config.yaml
n_layer: 8
d_model: 256
n_experts: 16
experts_per_token: 4
d_expert: 128
d_shared_expert: 128
activation: "gelu"
moe_layers: [0, 1, 2, 3, 4, 5, 6, 7]
router_score: "sigmoid"
normalize_top_k: true
routed_scale: 2.5
balance_loss: 0.000172
balance_bias: true
router_logit_norm: 1.5
shared_expert_gate: true
init_std_router: 0.00652
lr_router: 0.00152
vocab_size: 2048
norm: "rmsnorm"
norm_eps: 1e-06
tie_embeddings: true
optimizer: "muon"
lr: 0.00821
beta1: 0.9
grad_clip: 1.0
batch_tokens: [65536, 131072, 262144]
seq_len: 512
train_tokens: 599500000
steps: 7353
dataset: "wikipedia_en"
Below are experts of layer 4 (counted from 0) of a mixture-of-experts language model. Rows are named router (the router's row for the expert), up (a neuron's input weights, with its number), down (a neuron's output weights, with its number) and show model dimensions 0-255. Each number is 200 + 20 x the weight over its row's rms, rounded and kept within 0 to 999.
After each expert's rows: "gets" lists some tokens that make up at least twice as much of what it gets as of all text. This comes from a sample of Wikipedia text that the model never trained on. Tokens count by the router's weight.

# expert 5
router,218,194,200,194,226,173,207,219,210,201,184,187,225,193,226,185,198,204,214,163,210,251,183,181,151,201,197,209,207,239,173,213,198,218,203,179,208,174,180,196,220,213,207,234,172,221,222,164,203,212,227,191,225,168,182,172,191,204,193,186,201,176,198,207,184,195,221,197,200,211,190,170,190,231,182,216,174,211,148,230,194,203,214,181,215,231,236,201,206,245,189,206,211,189,185,203,206,206,225,178,201,200,212,164,156,222,189,198,206,171,212,165,179,189,174,205,227,202,237,200,158,214,208,250,209,196,206,200,184,221,224,236,210,185,203,170,197,214,216,180,217,194,189,158,222,205,212,217,203,209,199,175,212,180,210,239,201,184,195,193,256,196,201,204,215,209,163,194,191,215,187,183,185,187,190,207,209,155,180,190,211,206,204,216,197,212,150,175,214,201,195,202,176,216,192,173,191,196,229,159,227,234,192,189,207,223,165,210,212,222,187,218,199,207,193,220,200,214,170,203,187,222,184,235,179,203,188,204,202,162,211,202,197,205,202,204,228,196,232,191,205,192,197,224,151,202,199,226,180,222,214,237,204,213,213,191
up0,232,179,184,201,217,189,212,215,198,211,189,187,170,252,230,157,185,162,235,190,213,222,201,204,205,205,163,177,220,179,209,190,174,181,198,213,188,186,183,199,195,201,180,211,210,238,196,186,197,256,204,183,166,179,196,223,157,201,218,165,232,202,198,198,204,181,211,211,231,183,206,192,167,167,163,209,210,186,168,210,152,199,179,216,194,178,197,257,219,217,196,223,191,223,220,188,201,208,193,198,186,175,193,184,169,164,215,202,229,231,215,172,214,193,197,227,192,203,235,205,181,221,182,159,219,172,185,217,222,209,195,197,223,206,188,192,235,208,186,164,211,201,175,179,196,230,179,236,182,188,235,182,209,221,205,238,188,200,179,185,216,214,239,207,187,207,180,212,210,173,194,212,201,209,211,188,179,192,208,194,195,216,174,201,195,208,173,172,201,193,161,203,197,204,197,218,220,184,219,212,192,186,215,201,226,204,192,211,220,192,176,205,242,221,204,185,174,207,187,220,230,210,211,220,176,184,219,177,202,204,219,182,174,208,191,225,220,197,244,196,222,208,191,189,236,208,218,193,181,210,202,187,208,158,208,225
down0,200,206,209,211,171,172,231,207,217,180,194,192,229,199,169,209,195,243,215,195,196,175,211,179,158,175,203,191,207,185,184,181,200,189,202,211,189,232,182,198,245,219,206,209,186,187,225,214,197,196,209,183,192,179,188,166,223,224,198,204,201,156,197,212,196,163,169,176,204,222,209,217,221,213,229,229,196,172,224,172,219,213,215,235,187,199,182,236,171,181,198,186,201,155,199,217,192,200,218,225,208,230,199,225,193,186,210,167,204,216,235,168,225,227,212,184,233,205,213,212,193,224,233,188,171,213,201,166,180,205,201,199,210,182,209,203,183,204,207,222,180,226,209,222,195,188,222,200,184,219,190,181,158,210,201,211,211,249,191,177,186,210,209,253,190,205,231,193,211,228,241,162,192,199,181,204,193,225,195,200,216,193,226,188,183,229,212,193,195,204,168,193,201,211,206,200,197,200,217,211,160,199,179,160,191,186,198,178,214,183,217,168,222,161,168,181,209,198,222,167,235,189,222,165,203,207,182,232,199,188,206,180,182,194,174,193,206,189,189,218,209,215,176,184,227,238,182,175,188,236,228,194,211,181,166,206
gets: "\n", " (", ")", "'", "in", "ic"

# expert 2
router,168,208,193,182,180,200,189,225,182,188,190,209,195,215,196,186,217,193,198,210,232,186,197,176,222,214,198,194,228,222,145,173,218,234,183,183,163,210,204,229,212,233,187,221,208,222,164,166,214,169,187,214,244,177,184,186,202,230,216,232,200,221,184,213,223,234,171,174,186,204,213,232,231,170,219,211,202,195,246,209,201,191,196,178,175,186,195,154,186,207,221,202,225,199,203,200,194,212,207,207,195,202,208,170,171,166,202,207,208,222,220,177,229,233,199,208,221,192,197,149,216,209,189,188,193,218,193,162,185,207,180,207,172,221,211,206,228,203,203,192,187,219,185,179,189,215,209,230,204,203,198,194,195,234,155,200,183,211,196,178,187,184,216,218,180,196,212,149,230,171,162,189,179,199,207,204,190,175,169,197,198,211,183,213,171,215,208,222,211,189,211,209,219,163,176,199,196,187,186,212,192,224,198,191,195,194,205,196,229,233,193,199,161,203,211,202,211,199,212,194,182,213,242,179,186,193,213,196,225,201,205,160,211,200,210,227,228,187,175,227,188,193,183,185,196,225,188,252,226,201,219,248,227,172,219,209
up0,191,195,171,177,172,199,190,225,185,189,222,206,213,190,198,246,217,183,187,173,221,232,181,209,191,163,186,197,183,221,172,192,217,210,209,203,206,200,221,204,198,248,213,253,202,193,173,221,180,191,197,217,216,214,189,177,199,214,205,206,243,209,195,210,198,237,186,173,163,189,189,220,192,177,219,202,182,188,220,216,164,210,212,219,188,201,195,229,184,207,225,208,215,193,216,187,177,177,232,238,166,169,186,181,206,191,171,164,206,164,194,244,207,212,227,203,213,220,217,163,214,222,217,221,234,201,182,197,215,189,171,209,182,221,173,184,219,206,216,169,177,194,206,154,186,183,222,213,199,180,258,192,211,195,248,203,187,179,188,212,212,201,205,215,202,127,200,190,206,234,182,212,203,186,209,209,180,237,202,234,198,203,232,196,210,217,200,211,164,177,189,233,214,193,159,182,206,189,204,204,201,216,196,191,206,174,190,193,186,219,206,238,198,200,200,190,217,192,234,195,173,164,186,201,154,195,191,211,225,220,181,220,187,187,194,219,203,187,192,182,217,199,185,202,179,186,188,205,191,178,215,200,197,211,212,224
down0,198,218,214,207,233,184,183,211,193,245,214,201,206,198,174,186,175,234,163,214,206,186,205,224,233,194,212,169,181,216,207,229,175,167,182,179,200,208,199,193,163,225,192,194,218,232,213,207,175,238,183,200,196,177,228,197,220,219,204,194,185,182,192,200,218,210,189,166,217,216,221,188,164,177,218,231,194,168,159,155,222,189,188,207,217,189,203,218,171,247,190,201,181,221,151,186,146,199,214,200,185,232,221,188,190,198,211,210,204,190,210,213,175,212,189,206,195,229,218,243,210,194,187,216,220,185,215,196,201,220,191,194,198,195,194,245,196,204,218,197,193,203,178,182,217,182,227,191,199,216,242,193,201,199,177,173,186,209,176,157,206,223,184,182,212,226,203,205,179,177,199,203,183,181,196,191,190,224,163,182,217,187,179,218,218,225,175,209,192,165,192,206,223,165,213,182,190,215,228,187,232,207,183,179,204,235,190,204,197,192,243,186,203,211,193,216,196,191,171,217,219,199,216,165,248,217,196,191,206,199,259,168,196,217,173,189,207,232,200,200,196,175,201,164,199,227,221,201,198,180,222,205,204,186,190,217
gets: ",", "-", " and", ":", "th", " of"

# expert 15
router,235,215,202,191,179,175,185,197,187,174,219,211,158,192,192,186,197,195,176,182,172,178,166,214,220,183,200,229,162,229,227,214,195,193,212,180,185,209,201,192,211,214,188,164,200,234,231,188,192,208,224,205,208,195,190,180,197,214,230,178,164,160,210,220,230,191,186,195,184,236,193,241,153,168,193,185,226,217,234,208,204,182,193,186,189,177,206,195,212,192,217,245,187,190,202,210,196,213,147,214,213,218,190,257,219,213,220,221,179,207,212,187,203,169,221,213,232,232,195,214,230,175,175,179,231,168,176,196,178,199,216,169,189,194,228,193,222,233,206,208,169,215,203,231,176,244,201,191,187,187,188,208,207,192,202,179,199,238,193,194,185,194,196,197,177,214,209,199,202,223,187,195,262,192,223,189,220,172,199,216,223,217,221,204,182,207,205,217,223,199,198,178,158,209,202,202,213,209,213,184,158,214,199,205,186,211,230,215,184,222,208,185,227,183,206,205,212,180,196,212,181,189,165,188,208,200,204,212,209,221,189,203,192,217,236,215,212,222,210,203,231,207,186,187,196,236,202,153,178,194,208,218,189,206,165,199
up0,220,196,193,184,203,213,195,215,247,212,165,201,199,197,214,244,206,180,189,220,168,203,213,218,226,191,178,202,195,190,181,205,196,215,187,204,184,147,202,199,183,230,199,197,199,204,178,212,211,213,219,181,194,175,206,179,188,197,200,184,166,146,194,186,190,208,206,159,193,226,207,271,220,172,201,189,186,222,205,203,189,190,225,147,177,238,210,214,208,185,221,193,214,185,178,206,185,201,205,223,169,205,216,226,191,220,167,199,210,231,182,191,206,226,211,196,187,212,255,186,229,170,196,178,195,186,186,203,181,231,203,209,199,203,234,194,205,206,201,204,179,199,183,211,205,231,216,215,186,155,211,195,180,206,187,202,235,190,201,215,192,223,191,173,201,184,221,205,158,240,202,171,235,208,183,193,179,195,201,193,216,225,166,178,198,196,234,215,204,226,191,221,230,193,189,192,208,189,214,221,202,180,204,188,144,174,212,176,220,201,164,237,220,217,174,192,225,182,201,209,206,180,192,212,218,180,208,195,192,216,218,201,162,198,207,211,207,224,206,184,237,214,213,198,153,221,223,162,179,186,222,212,215,209,174,193
down0,201,212,192,205,233,190,205,181,210,191,172,240,166,217,202,162,199,148,221,186,184,171,228,200,184,227,203,212,222,206,192,202,242,214,187,237,189,201,159,209,176,177,198,195,179,201,242,212,158,184,158,216,150,209,164,164,182,198,165,194,231,222,197,177,212,196,217,217,198,185,184,181,188,192,205,189,212,175,229,196,195,203,204,223,192,234,210,214,219,208,223,198,224,166,198,193,180,209,196,171,188,185,193,227,228,157,193,169,216,197,221,177,191,207,213,198,220,184,199,213,220,203,195,158,177,226,204,192,195,198,189,200,185,215,229,235,229,146,212,202,182,216,197,217,190,203,211,216,196,205,219,220,198,183,221,198,224,212,176,215,186,227,195,207,193,218,199,189,225,210,210,203,176,182,174,206,199,202,177,205,223,215,187,211,171,204,195,228,198,196,208,210,187,147,201,218,197,197,196,172,190,250,174,225,217,190,253,192,186,228,190,173,195,170,217,179,220,200,218,199,223,240,225,196,224,210,222,187,192,170,172,218,205,193,212,217,193,207,211,205,213,174,178,190,188,196,189,239,203,215,230,205,180,196,223,184
gets: "\n", " |", "|", "t", "-", ":"

# expert 10
router,178,177,212,180,172,211,189,200,207,190,184,225,227,208,179,208,189,201,156,185,206,192,216,171,235,211,218,179,220,205,179,193,186,221,208,188,175,200,198,230,197,209,226,150,204,174,179,185,177,207,185,206,209,182,206,195,195,194,236,219,223,201,181,150,213,243,217,209,209,185,233,185,194,200,222,208,219,188,206,158,180,166,177,182,220,211,183,229,184,186,188,182,192,185,221,191,183,184,204,207,226,198,207,180,193,230,215,223,178,203,195,203,199,185,232,218,197,214,217,199,182,224,204,162,193,208,213,178,206,181,192,201,216,206,205,199,198,183,224,209,225,171,195,218,224,214,169,234,189,212,222,189,172,230,200,206,204,211,180,245,192,206,197,175,207,172,241,221,201,192,211,205,191,211,218,168,222,235,165,222,202,177,228,221,202,217,209,196,200,202,187,197,204,238,138,225,213,199,190,234,165,184,196,215,200,178,180,201,165,217,201,182,202,229,173,168,172,227,201,211,221,195,228,215,169,191,211,200,173,213,201,238,189,169,219,196,180,213,207,174,207,248,183,154,208,206,236,198,242,193,183,202,189,225,200,203
up0,170,183,194,184,178,217,209,220,215,159,199,185,231,188,170,227,201,207,203,181,197,161,203,187,204,148,188,205,221,193,166,195,182,216,202,214,196,220,190,201,199,190,221,195,219,166,211,234,210,180,207,198,203,198,188,151,211,196,208,205,182,189,183,148,220,191,200,217,210,183,158,198,235,199,197,258,188,209,219,191,204,212,172,209,218,211,184,196,227,194,167,225,190,187,201,194,218,191,198,194,212,196,244,193,182,222,214,192,213,243,159,165,206,205,183,216,230,226,213,210,208,168,187,200,169,188,183,148,204,182,217,178,194,241,152,205,215,175,230,209,208,212,199,223,186,190,204,200,210,193,236,179,203,221,194,207,187,201,207,169,214,247,213,180,202,212,244,198,169,183,199,242,207,230,228,190,205,193,173,219,187,171,208,203,207,213,180,191,197,193,215,238,205,221,172,212,206,204,169,216,187,181,210,200,205,205,185,218,204,208,214,153,228,185,184,207,197,221,228,219,180,222,209,210,189,193,216,173,175,204,198,219,232,194,166,227,180,183,222,188,189,222,213,198,213,218,222,201,216,157,214,192,217,203,192,190
down0,211,186,203,219,194,209,200,192,196,209,171,234,228,154,200,217,166,231,208,166,226,202,215,187,235,188,174,163,213,178,197,198,212,188,194,223,231,192,194,150,185,188,218,214,219,200,163,213,177,169,193,168,201,231,189,207,219,187,219,208,194,201,230,186,179,185,226,203,198,222,195,195,174,218,219,218,176,182,212,194,216,217,209,189,192,183,185,193,205,202,231,227,188,192,185,212,231,211,211,208,193,199,212,204,193,222,166,170,179,171,187,196,204,192,223,207,187,195,215,167,233,241,218,202,242,211,171,234,196,209,181,199,209,196,241,212,181,213,201,216,166,187,203,182,200,218,192,159,195,194,195,190,186,184,224,217,235,197,185,173,228,199,178,229,183,219,187,173,177,182,222,126,231,186,218,186,202,204,202,210,189,199,187,213,188,213,213,208,158,214,187,192,211,213,175,206,224,203,198,199,209,217,230,205,217,217,241,176,216,182,200,221,176,219,212,189,213,179,190,243,203,204,205,180,195,191,196,206,217,195,151,140,213,226,239,228,172,185,209,195,217,215,213,202,165,198,176,202,167,212,202,195,207,193,209,211
gets: "ed", "er", "n", "k", "an", "in"

# expert 13
router,205,154,218,209,205,202,164,194,216,198,172,202,177,218,216,210,174,184,211,207,188,177,196,205,170,221,201,209,225,189,201,217,225,217,206,207,214,167,181,194,213,184,228,186,214,174,180,234,202,165,197,201,195,236,203,207,206,210,163,210,202,215,167,174,198,202,169,202,213,177,187,203,198,193,184,193,223,188,154,184,232,206,204,174,208,193,229,177,192,210,219,175,197,185,187,202,213,202,224,208,209,212,197,166,193,193,206,186,196,204,212,224,221,194,199,207,259,160,155,182,188,218,182,245,192,196,195,215,194,199,179,226,205,189,219,206,193,176,176,200,214,226,257,182,179,225,208,190,197,231,214,217,204,181,209,188,220,201,196,198,196,212,199,217,172,206,181,201,232,206,210,183,193,236,183,215,157,185,189,200,218,201,190,178,202,232,193,165,195,180,248,193,153,174,185,243,182,217,209,226,203,178,211,228,204,167,218,189,224,178,218,203,229,210,153,193,184,199,213,215,186,198,205,205,226,199,209,176,202,202,199,171,182,195,178,196,181,202,246,233,189,205,167,243,230,188,172,186,228,183,213,209,212,179,204,245
up0,251,180,184,192,209,187,182,197,179,229,230,197,185,224,178,216,219,168,231,166,208,195,199,205,184,135,206,198,189,220,188,198,205,207,224,178,215,184,174,178,209,202,218,199,150,202,190,224,192,215,214,196,216,214,172,209,186,184,179,186,215,197,184,222,200,175,194,210,200,183,237,214,202,206,194,205,191,222,190,216,210,225,193,198,207,218,216,217,201,212,189,233,164,238,204,207,192,219,219,157,203,203,163,210,189,211,170,196,200,199,168,210,184,251,200,204,211,164,205,219,215,218,177,197,211,199,181,166,212,166,244,205,221,207,204,167,211,217,185,198,231,209,208,202,174,201,185,232,221,221,185,210,209,218,208,208,219,196,244,178,209,241,217,191,188,239,229,227,170,210,198,184,197,194,244,188,167,185,201,200,198,202,224,201,217,214,160,211,189,196,188,202,176,186,188,178,192,190,191,207,155,203,191,224,204,220,204,150,214,196,197,164,213,201,203,202,195,170,195,210,197,198,173,173,213,222,201,203,189,172,205,212,191,164,212,175,199,159,221,238,181,243,195,190,242,213,208,197,168,181,180,203,230,193,204,213
down0,194,190,208,182,203,173,162,215,205,198,177,184,180,203,205,193,205,192,189,228,203,184,213,213,223,192,200,160,173,202,202,239,198,186,182,188,192,182,208,222,209,174,228,188,222,211,156,197,227,238,200,216,184,211,160,195,177,221,200,184,227,191,183,196,210,174,196,182,194,216,204,215,194,168,191,205,183,205,173,210,226,234,169,188,214,223,181,200,199,178,202,205,191,189,200,178,195,190,233,206,198,162,212,208,191,191,213,164,216,176,207,213,184,249,181,218,169,186,207,212,207,217,200,222,246,197,214,191,237,217,229,198,182,258,203,177,176,224,216,147,199,233,193,198,200,210,174,183,216,203,168,217,169,231,206,229,190,207,186,211,184,223,183,194,195,193,226,202,184,225,190,178,199,221,216,196,208,216,194,196,228,217,229,177,186,186,195,222,175,192,231,163,215,242,196,195,178,173,227,208,200,185,163,176,202,233,192,179,197,231,204,220,219,229,188,218,185,189,193,192,214,177,196,200,212,192,195,192,216,180,205,225,236,190,156,169,208,152,193,213,226,208,209,231,223,164,188,227,214,203,199,169,239,205,216,213
gets: ",", " (", ".", " 19", " 1", "le"

# expert 12
router,216,204,200,181,192,225,184,150,246,201,189,219,186,213,237,229,191,210,185,210,205,216,201,180,210,222,206,149,198,182,206,174,208,193,233,194,232,191,211,184,166,187,208,239,187,191,220,241,194,220,168,222,175,215,188,193,223,240,194,215,202,220,191,193,176,176,181,183,225,193,175,229,195,164,231,204,196,200,224,223,185,190,187,210,182,211,159,193,200,185,168,213,172,172,223,165,228,179,222,181,215,210,188,185,211,203,194,197,195,219,215,174,230,165,214,219,161,225,198,200,205,186,156,210,181,223,206,230,248,199,222,219,194,207,212,198,209,201,177,210,185,186,223,213,215,193,187,204,198,165,192,173,215,168,190,213,179,220,186,202,230,212,238,209,225,204,217,180,184,189,200,216,184,201,213,220,193,183,225,205,201,176,189,193,227,192,200,189,206,181,166,239,209,181,201,163,202,175,204,223,188,137,189,190,194,209,200,184,169,185,212,237,187,188,224,219,217,215,200,183,194,197,199,178,226,231,192,202,198,213,210,214,201,226,195,180,180,190,200,228,202,216,239,217,198,200,184,175,161,233,178,181,212,190,214,200
up0,206,195,175,197,198,206,187,208,222,194,188,206,203,213,218,210,196,191,220,223,155,208,207,158,206,222,177,178,200,176,209,205,214,222,250,231,208,170,186,200,182,166,188,196,203,204,224,213,236,170,213,187,177,217,234,212,168,193,230,213,194,156,198,211,195,201,197,198,205,177,210,219,235,167,201,198,166,202,210,183,182,213,208,180,208,200,206,191,214,179,169,191,211,198,210,174,237,142,190,169,210,204,207,210,174,194,189,223,200,172,191,204,191,156,198,210,186,215,201,239,217,194,175,200,216,235,193,216,197,179,259,196,169,175,226,199,247,180,192,214,153,172,207,220,216,174,193,208,186,197,200,213,202,202,197,178,193,202,174,179,217,209,187,168,170,191,194,212,198,167,197,210,224,216,189,213,207,211,206,212,203,225,201,232,236,219,177,208,195,203,172,178,214,199,222,225,203,212,191,183,212,155,202,165,189,186,190,162,184,226,184,218,203,195,193,208,193,247,223,183,206,179,200,220,206,227,218,225,179,215,239,168,185,215,215,226,172,216,234,178,200,206,231,179,211,200,215,203,201,222,225,176,221,218,180,196
down0,193,241,214,222,178,173,218,211,186,204,194,171,205,175,184,166,203,213,193,208,195,205,185,176,221,199,214,242,221,181,174,189,242,235,162,203,214,185,212,182,196,184,206,171,160,224,196,151,186,218,217,211,193,206,204,193,239,182,246,195,203,182,236,187,215,243,178,229,189,213,197,180,216,199,197,197,191,219,191,215,221,184,216,207,213,181,242,188,190,233,206,181,173,185,204,206,215,182,224,186,241,175,211,219,204,203,226,219,193,178,172,186,213,181,219,182,176,183,182,187,233,228,171,202,191,205,193,209,216,189,160,226,213,216,208,220,217,183,195,182,210,176,207,184,205,172,196,227,212,219,230,180,201,213,198,187,232,163,211,205,225,190,196,160,235,200,174,231,227,201,168,174,194,211,220,213,213,205,220,173,172,212,194,230,202,175,187,221,214,204,211,204,193,198,196,186,184,169,187,192,218,181,199,227,167,220,215,189,222,160,189,206,170,185,187,225,240,214,209,211,220,175,224,190,233,200,182,166,220,181,202,211,213,175,182,175,190,203,202,225,202,181,189,228,185,174,170,202,171,185,212,195,221,217,184,204
gets: " the", "n", "al", " a", "re", "c"

# expert 6
router,205,189,163,169,240,244,200,213,179,194,200,187,202,200,204,211,209,217,202,207,222,220,185,202,179,181,183,223,186,164,182,206,187,196,178,203,214,190,184,211,238,227,183,215,187,204,211,195,226,181,217,186,170,178,166,223,210,237,203,190,182,220,244,223,177,184,244,205,194,166,202,179,216,234,234,193,211,199,230,201,189,198,160,188,210,194,205,214,248,231,209,214,225,232,197,218,221,176,188,214,208,212,210,218,189,205,227,208,206,199,171,196,189,190,198,200,199,198,181,230,222,253,176,214,167,238,218,208,179,218,196,197,200,208,203,182,179,185,192,213,200,208,211,207,248,209,198,191,212,233,201,212,205,170,184,179,209,209,219,203,185,193,194,204,178,221,181,193,215,205,212,193,195,184,155,199,181,223,201,185,225,225,225,199,178,173,210,187,202,181,188,235,241,208,230,184,209,234,168,190,250,184,219,164,197,203,211,202,186,188,164,171,238,212,200,181,212,181,205,192,188,196,195,198,182,199,179,207,245,188,231,207,196,181,159,183,188,197,163,223,194,196,242,198,195,168,203,183,193,217,177,170,179,200,184,178
up0,181,223,210,190,212,155,180,208,157,171,189,174,195,183,226,198,227,193,215,230,206,169,210,222,184,162,210,218,206,216,222,206,186,210,181,186,207,173,196,163,242,182,197,205,178,212,184,201,202,182,188,217,235,190,206,195,169,172,225,191,223,190,217,210,178,202,216,205,174,181,216,196,180,212,182,217,197,230,233,172,187,208,173,180,230,215,220,182,193,186,182,162,189,232,225,199,205,187,185,211,219,217,214,205,209,233,244,186,209,209,190,194,211,190,193,187,209,179,207,204,213,224,193,184,193,228,213,210,171,222,205,184,202,194,200,183,205,236,212,190,185,199,182,202,179,177,218,199,209,224,211,211,207,165,204,220,230,225,194,207,171,235,207,169,215,183,161,195,184,217,192,232,178,179,192,215,203,189,191,203,230,205,226,236,212,170,218,192,202,161,201,211,232,218,249,211,201,186,177,176,228,175,201,207,211,205,150,223,149,165,194,200,217,225,179,169,228,231,226,217,189,204,212,201,205,202,215,189,219,170,165,222,188,195,173,219,201,221,208,195,234,167,247,185,175,188,200,201,183,187,186,187,216,198,181,214
down0,180,198,223,181,194,206,224,204,220,225,140,185,176,192,214,182,196,227,221,198,172,215,210,216,150,235,184,190,201,209,158,190,219,179,202,224,218,222,202,167,189,181,193,185,198,175,187,219,207,219,184,225,194,204,203,196,183,243,213,200,220,197,175,202,215,223,230,182,212,207,192,164,212,193,207,201,200,197,198,175,200,192,190,215,210,185,190,234,181,160,204,238,203,211,203,220,191,198,194,231,182,220,184,191,193,182,211,221,205,212,174,176,182,205,202,188,183,243,221,205,206,172,205,206,216,204,208,215,213,164,211,193,229,204,207,205,201,185,220,242,213,192,174,203,210,172,232,211,232,194,205,188,192,197,166,165,203,213,179,179,216,179,178,230,179,237,221,174,236,227,185,193,165,212,189,236,188,211,217,179,187,171,226,155,189,188,210,227,216,197,221,219,228,175,207,186,207,201,197,171,216,195,205,196,209,193,208,229,214,256,212,151,201,190,213,182,193,216,197,158,172,207,181,191,167,199,208,192,191,243,212,234,175,172,180,196,184,181,195,173,205,174,220,206,236,213,197,177,222,217,200,207,171,201,194,229
gets: " the", "e", " a", "o", "a", "ri"

# expert 7
router,164,186,205,223,187,186,210,181,182,223,180,189,226,201,232,205,206,174,206,224,184,148,246,174,213,179,213,211,229,177,168,204,214,206,196,192,229,190,195,209,189,195,219,211,194,203,154,212,223,182,190,193,218,205,179,181,164,184,152,245,185,179,156,222,229,203,171,191,192,169,224,205,211,179,178,230,216,181,202,218,240,218,189,166,197,182,197,176,171,208,209,174,234,206,218,228,222,197,225,165,233,180,193,177,164,189,230,199,233,212,204,213,225,216,184,228,234,180,169,193,220,182,210,207,205,199,182,219,202,196,203,183,165,221,222,198,215,190,190,198,201,230,204,214,178,197,230,185,198,171,203,230,158,168,207,176,225,208,203,175,167,186,204,233,180,190,182,173,216,212,195,164,177,210,198,201,209,202,220,176,212,207,190,161,188,224,195,187,191,185,226,192,197,176,178,207,193,210,187,206,195,219,208,178,194,156,202,228,235,214,219,201,220,192,201,174,203,200,205,192,212,183,203,216,225,203,212,187,190,197,208,167,207,193,225,208,179,187,208,214,209,157,165,213,236,197,191,203,201,192,177,216,209,209,190,181
up0,192,194,180,213,187,220,193,198,196,195,159,164,184,231,189,199,218,233,198,214,224,181,218,198,205,179,222,203,218,229,178,195,161,229,209,184,183,197,184,215,189,201,217,200,175,200,203,221,188,208,186,190,189,193,221,177,173,186,173,202,183,225,171,153,204,183,198,219,213,217,204,231,208,189,202,233,164,213,215,193,182,212,217,203,225,192,232,202,204,185,211,197,223,231,227,176,206,209,212,208,233,185,180,188,248,211,211,171,182,179,175,194,148,207,203,227,227,170,192,229,216,241,191,167,193,175,200,177,176,204,192,186,191,213,175,215,172,193,213,215,217,171,161,215,218,200,178,145,185,194,244,230,213,193,214,202,196,207,223,195,200,229,181,189,226,176,194,176,215,198,225,218,172,202,243,193,213,201,196,216,198,198,212,176,186,174,194,177,197,248,213,190,185,191,181,177,206,217,224,197,198,183,183,180,211,185,186,173,188,193,226,221,193,191,241,182,213,197,205,174,198,195,204,200,192,202,221,195,239,205,182,214,187,204,190,243,206,243,222,198,194,158,187,185,239,203,203,216,209,221,244,201,228,181,167,200
down0,198,225,182,214,184,216,211,209,222,205,186,196,150,172,201,227,234,192,181,192,169,227,205,246,213,197,146,184,161,181,173,210,216,200,218,202,203,223,219,235,201,198,195,198,220,211,235,220,226,215,174,215,215,190,207,211,198,207,214,215,214,196,192,194,191,179,219,162,205,207,211,189,205,193,193,213,246,190,197,189,206,209,194,222,239,192,201,213,224,224,178,174,155,217,189,174,184,215,167,171,214,197,173,179,200,178,163,159,200,184,190,184,225,214,169,208,176,210,207,175,207,202,239,207,183,172,169,196,193,195,191,219,216,206,234,223,171,180,189,181,223,208,180,172,218,155,204,223,190,216,218,165,234,187,213,184,177,207,210,198,173,210,236,197,183,242,202,195,191,203,190,213,182,245,159,170,203,186,205,193,205,203,213,188,188,191,209,197,193,186,219,156,208,174,211,249,196,205,198,205,210,199,239,203,222,204,179,184,197,196,194,203,189,199,220,238,196,201,214,210,236,199,189,232,192,214,218,205,213,200,201,158,214,215,209,205,177,186,181,221,198,166,240,225,176,222,206,193,211,192,198,217,185,176,208,174
gets: " ", ",", ".", " and", " 19", " 3"

# expert 4
router,176,202,191,207,198,217,185,211,184,199,175,190,197,187,167,171,211,202,229,208,203,218,212,189,215,207,210,171,214,221,205,211,172,132,215,248,195,191,213,209,195,215,186,174,191,162,173,181,179,184,209,219,234,211,211,181,208,187,166,236,217,206,245,156,169,177,190,220,226,205,252,211,224,222,183,178,183,181,195,194,226,179,192,198,224,166,183,206,177,193,216,171,207,215,201,228,192,191,193,193,176,187,190,201,244,209,180,204,224,173,164,183,184,209,207,147,165,213,195,224,216,247,205,188,225,173,211,182,180,194,206,181,242,187,201,232,212,206,190,212,186,204,195,212,193,208,229,213,223,182,165,214,224,236,208,230,177,194,225,208,221,205,184,208,196,184,193,206,212,203,198,220,213,182,197,171,212,212,247,227,167,231,207,194,204,193,233,188,187,190,220,185,202,187,179,198,227,168,184,179,217,185,177,228,189,195,220,199,163,217,234,197,196,190,212,172,207,199,190,229,224,202,211,209,196,180,231,219,199,212,196,215,219,197,195,201,204,213,216,218,220,182,230,188,186,223,204,203,228,211,211,224,185,187,172,200
up0,226,140,177,219,156,182,204,203,173,203,227,165,216,184,229,238,211,219,192,200,179,205,194,177,167,172,185,188,240,225,202,217,221,172,177,215,203,224,200,178,205,198,199,171,198,193,209,185,216,203,212,202,216,211,238,206,182,172,224,240,198,194,206,218,194,197,184,216,221,188,176,194,199,230,209,183,212,172,189,197,209,211,225,226,194,214,185,202,170,158,217,214,205,179,156,217,199,158,176,241,202,202,189,221,213,204,232,215,205,192,177,211,200,176,237,218,189,219,190,226,212,186,189,202,181,179,199,187,175,180,207,187,230,200,179,212,212,188,183,214,170,210,239,202,210,172,251,211,197,180,212,209,186,214,203,182,209,206,176,205,212,212,235,173,205,195,204,243,203,188,215,206,209,198,185,222,216,185,206,226,203,253,213,189,183,193,195,181,179,203,188,188,201,209,176,200,198,184,195,207,230,224,198,182,206,216,172,181,181,184,200,224,214,233,206,191,200,204,187,196,185,173,226,178,169,195,210,213,219,185,156,191,199,212,226,197,151,194,197,196,185,154,213,182,192,236,172,218,198,222,207,255,201,224,176,205
down0,178,202,199,173,210,172,197,183,204,194,171,189,199,193,200,247,173,179,225,199,205,165,231,205,239,222,209,211,211,210,204,176,175,205,209,205,167,195,173,183,187,244,222,202,176,198,205,215,198,180,200,182,186,239,204,175,194,234,212,253,236,204,233,248,217,187,227,203,195,192,221,230,198,219,219,186,162,212,211,182,172,219,192,188,198,221,169,214,224,241,190,215,184,202,214,182,174,196,202,187,189,204,217,166,171,162,209,194,174,224,200,192,213,214,199,199,211,207,242,211,166,189,203,231,221,213,222,196,196,190,171,199,185,167,189,180,226,188,185,178,207,211,215,179,201,237,175,236,188,209,138,226,192,196,214,194,190,200,217,210,184,166,166,186,184,200,254,185,224,196,194,230,174,190,203,192,210,217,216,228,204,222,175,203,178,168,216,196,150,209,178,225,206,198,217,241,183,193,197,193,205,170,203,225,204,191,205,177,212,191,223,204,186,203,204,193,179,177,202,209,173,198,179,189,198,200,174,203,209,224,220,209,222,199,211,194,184,206,216,163,243,221,200,207,185,180,207,183,192,188,199,199,231,194,202,197
gets: "\n", " of", "ed", "d", " and", " to"